config.yaml
n_layer: 19
d_model: 256
n_experts: 64
experts_per_token: 4
d_expert: 64
d_shared_expert: 128
activation: "swiglu"
moe_layers: [0, 1, 2, 3, 4, 5, 6, 7, 8, 9, 10, 11, 12, 13, 14, 15, 16, 17, 18]
router_score: "softmax"
normalize_top_k: true
routed_scale: 1.0
balance_loss: 0.00231
balance_bias: false
router_z_loss: 0.001
init_std_router: 0.00803
lr_router: 0.00121
n_head: 2
n_kv_head: 1
head_dim: 128
vocab_size: 8192
norm: "rmsnorm"
norm_place: "pre"
norm_eps: 1e-05
positions: "rope"
rope_base: 18900.0
rope_fraction: 0.25
qk_norm: true
attn_scale: 0.0884
tie_embeddings: false
parallel_block: false
init: "normal"
init_std_qkv: 0.0409
init_std_o: 0.0
init_std_up: 0.0409
init_std_down: 0.0
optimizer: "adam_variant"
lr: 0.00162
beta1: 0.9
beta2: 0.95
weight_decay: 0.12
lr_head: 0.0109
grad_clip: 1.0
warmup_steps: 365
schedule: "wsd"
decay_fraction: 0.591
decay_shape: "cos"
final_lr_fraction: 0.0
batch_tokens: 131072
seq_len: 512
doc_mask: true
train_tokens: 770300000
steps: 5877
dataset: "wikipedia_en"
Below are experts of layer 12 (counted from 0) of a mixture-of-experts language model. Rows are named router (the router's row for the expert), gate (a neuron's input weights, with its number), up (a neuron's input weights, with its number), down (a neuron's output weights, with its number) and show model dimensions 0-31. Each number is 128 + 24 x the weight over its row's rms, rounded and kept within 0 to 255. Numbers have three digits each.
After each expert's rows: "gets" lists some tokens that make up at least twice as much of what it gets as of all text; "raises" lists some tokens whose logits its average output raises strongly, later layers aside. This comes from a sample of Wikipedia text that the model never trained on. Tokens count by the router's weight.

# expert 31
router:142124144112157134085106103173144101165124097126088111159118144115140127123114117115143112112112
gate0:166151120075117130151126103145146140153098116145138144109155126156125171134124131111126087149125
up0:144132140132148121144099151160122128158140133155143127169094094124098126145117105156120086105129
down0:117141125145099154143151152109084116122157142073104161114128113120132156144140100132121136108151
gets: "'", "\n", " Ha", "″", "°", "′"
raises: "s", "ve", "ler", "ke"

# expert 24
router:137124158108163075078090081144115111125133127108113105146104128163159158141112136141140125108107
gate0:097172127115128197102112142117121108119117119081155136089129120089121095141120124104167109140133
up0:127089110133093091104144079095181117183120125130125113111128106163088111131110152147137114080167
down0:137130151137098153088115138164133125135164133106154105132111097143130163063159151128113167095082
gets: "0", "2", "1", "9", "\n", "8"
raises: "7", "6", "8", "9", "4", "5"

# expert 39
router:125106150100117110103099095153097150122162119137100146156113170147145116156131122147152095078114
gate0:146107144125134097131116117132159092116104135082148107118126128115144131140081113117151132131122
up0:117127122139121101092072085127137126097129152147154135111110119121157109127134125130124139114109
down0:113143135141140131163178135110123101100089090132142125157126085085123102115143101099159134127148
gets: "t", "st", "th", " p", "3", "6"
raises: "n", "ent", "ron", "ly"

# expert 55
router:128111131083148115071101082151114124117149111147097121184108125134149145138110110158141127100111
gate0:131161139084114140124111125157116138138096165119154097127101130141162154126141147109165153127117
up0:133114147170105154156116141148116130134131140128135146125141126123127130180093122101109102160172
down0:155159115107162103128135077101133127157125159120108126144105131119166143160153149118140194155097
gets: "0", "9", "8", "7", "5", "6"
raises: "0", "6", "7", " to"

# expert 49
router:143111144087167125082122145136122112129132092160092107154107113141142149136122124141142114104114
gate0:158159139099124151104155130147089117132131149136124144138131120084145088121145124127103130130144
up0:103125103164145138141180116104130128147172119078158119133072100077142120119124150139150158092108
down0:130095165166143135109104110135095181097145126123133123142122103141163146130141154123119088134161
gets: " |", " —", "3", "5", ";", "4"
raises: "N", "\n", " of", " "

# expert 19
router:146128140103140116128123115139131128134135109146106103147130136131152176139130131157144114113109
gate0:168147129102154115171138151124183133145184109161162096139125173145123135143135130096107114141103
up0:139095115165133111101129113127118108131118145144135128140096064130149104147081128151140169122150
down0:090108155132147140146100088097105136114120161120119128141114105144098092099133093124133151126148
gets: " ", "-", "/", " pro", "–", "_{"
raises: "sta", "s", "-"

# expert 47
router:168114129098117115061128099147133115127116096126114139153118123137136134156116123176138125107099
gate0:102155134143119102094154132151122076137108140150123115123132133160114076155116134095134162138086
up0:148090117139128157143124141115112177152132137122149131084124164124097179078121131110112122161134
down0:122141122235134126123094107145124139140196141112143140105176127158115155098143095120116121112127
gets: ":", " \"", "\n", "°", "-", " as"
raises: " ", " a", "1", "\n", "0"

# expert 38
router:128120130118132098099104115159137108090126115140108107165077137138154119154120087141132099125129
gate0:123110159159136146135189105082135131132144104152155100097181120119139113086087127149116151112118
up0:121166137106134106132157141125122125164167108126136130087136138143105156096100107147122148098118
down0:161141084172122113104143144116096146126149156083142137101164144126103123144154112128122108156127
gets: " ", "\n", "S", "C", "D", "B"
raises: "ner", " ", "ger", "ender"

# expert 20
router:174133155120123098115138101132133105142148077137096123148094161135143152145121113127125117118134
gate0:154153154112136121115113115129170152127112113179122131126152117123146156124136128145097127090130
up0:150117096111170133098117136153128105171137121130139109110128092082122111140158147049133159138165
down0:175115137128111079099144149128099136122136118099069156121141106142074130161137118134132096105128
gets: "d", "t", "n", "s", "m", "b"
raises: "ina", "lot", "our", "id", "ana", "iti"

# expert 21
router:164106141122138110079122122122115111145159122121127112174090112164130142126119117160144092099139
gate0:166160140124142138134120136131098136115123092116115101126104127082148142132110135132131164105146
up0:132135137143113157143158100162097118147132143148141161133132125140136133130107164145127169127087
down0:172114118154128052136138144146114148133152120073101129121147160095120115127167068116117116124057
gets: " S", "S", " P", " B", " C", " A"
raises: ".", "'", ","

# expert 8
router:138119150087164098101124135113102122133148100125101111175094135164131152150108096143144099100155
gate0:183111104159134139148163117140140132138123131128171116130102121152126143133082110155115116126147
up0:129137126108129145107119163110132160163118075119130124119083148143153147145182121116129113098148
down0:155153145169100168125139113104107131076098138102146085148126119115138146157097118159149149130128
gets: ".", "\n", " |", ").", "==", "\"."
raises: "\n", " The", " There", " In", " They", " This"

# expert 10
router:174098142105142117133106112141118114129144120142133109137102171144146134156124107142131116090114
gate0:111183088070150144142125156096104141164121141164148139123131154148129127135177118114121120101123
up0:109120126166103118125124132128116116114101140139141095097152109126107137089109106106129185122088
down0:133115123154153172139126089135095145154147119163111141112148129118133094148135147083109109114139
gets: "s", "ation", "er", " album", "ers", " game"
raises: " in", ";", " that", ",", " from", " of"

# expert 36
router:143120149101139128117087115151119125147145125125116104156098153141136143141114110137136090134113
gate0:081113137118114120102089064113133115113142141101126112141141112127137087126133170156130152133100
up0:078119109149151125121104076092168142126146122114142140105156086133104106112122149151124153144112
down0:133081140151166138158095164153139113135114094135178178130123097104126119146124139109150117142144
gets: "s", "ing", " University", "al", "ation", " School"
raises: " (", " in", " and", " &", " |"

# expert 46
router:173123144122143118085113102155105121119119097135110110165102131115147142131115132148146099089082
gate0:123109145134079116086138110140121148173126117124111116152148138109132144135153129131129154149144
up0:145138145110124163133115119138127132117125141138153107096122161134142154128122146106124174129139
down0:168164106168115118137114164106137139153145150133137105105113132134152140097113138135107162107111
gets: " ", "9", " |", " of", "°", " in"
raises: " the", "\",", "\""

# expert 34
router:185104169079158113110111096142117134121160103137119106157115145146177120140095124139136100094125
gate0:144120132047183152131120111110163165124117162163154164154072090130140112144130078127101128087132
up0:123110096090135135108107099108126143101145144156160132133098115180134114106142088106098125134119
down0:173139120114104117156163183117159140110183108129119127132120106156124144116074113149137114107120
gets: ",", "),", "4", "6", "3", "7"
raises: " and", " as", " "

# expert 4
router:149132153094152113098117103138097110142157087150105106152099129135143144139108098171133107086115
gate0:146157119142102141133118126105144111107122115138106146118131135120102103167080131139147074143111
up0:154134159135131132064127114102159124125109096121112138100126147127092125151138140145157110146156
down0:138187102138128114163124142123114107117113185142115156153168123150138101075091118110121120152118
gets: " ", "1", "2", " was", "0", " ("
raises: "atom", "like", "Career"

# expert 62
router:141141150083140123097119117156102115153146122135097102156104116137144147176113112133168112088111
gate0:145146114152165111141125147139123157142139106173098132121126104111146132151083182185109141125154
up0:138138166104102132126126108139099098144098087165176138148119110138119096157153128078125138120150
down0:132130095171136121092145052124118159132149102121128108143137165133117105115119118136184086146123
gets: " that", " which", " who", " where", " It", " what"
raises: " have", " are", " is", " has", " were", " would"

# expert 26
router:152101160097173083093097102159108107139147107129101132151120161151133139146113104133157125100092
gate0:168138120151125136118090119074154154163156103116152149125142153132088099094107131102146101114111
up0:137082151144073181135144183138155120117114132156127103116109094153152130114157098198139142114099
down0:138114105070125105140139124128164129127107139142104141125115109148128127124117106169139097109098
gets: " in", " to", " of", " for", " at", " from"
raises: " the", " a", " ", " an", " one"

# expert 25
router:148086157083157113116092128150122110112136119142119094135127164134147145161116113150128114089095
gate0:170130156110126094131161156126103104145130125107154116144161174113116119125148114134126125092134
up0:106125121130155182132116098149130140110112135185110145146105100118156137110138156132140155150125
down0:081125118115112131097112108135128131124168110145123143138144120157112119119116128148121152141147
gets: "s", "ed", "ing", " him", "es", " people"
raises: ".", ";", ",", " on", " in", " with"

# expert 14
router:136098146098152122102115106153091108136162111163085099165115143155138123152118116147115096096125
gate0:120066116123098166159109115115122152116172163124222069110125125101163146096086143158124130111136
up0:128115131121129111148150134121081084135133091132125117140115142109139103156122103127148115129154
down0:141124160117180156135144150141106126151146153152139160149166136165103137174108099124181086109138
gets: " ", "1", "2", "3", "4", "5"
raises: ".", "5", "1", ",", "2", "3"

# expert 13
router:157095157101131118113104095135122116133140101140099132141097122154116140132133141157124104105109
gate0:107143139091140098116100092132137124126103109107143108124157131138095156161129098116112122146120
up0:132168121139133126170126094145164168109075107095124104124149136148116100122069175142121112122160
down0:149137132125124089114158130129136112138094079094118078157155173120101166084142182140151126152105
gets: "-", "|", " |", "–", ":", "==="
raises: " ", " The", " A"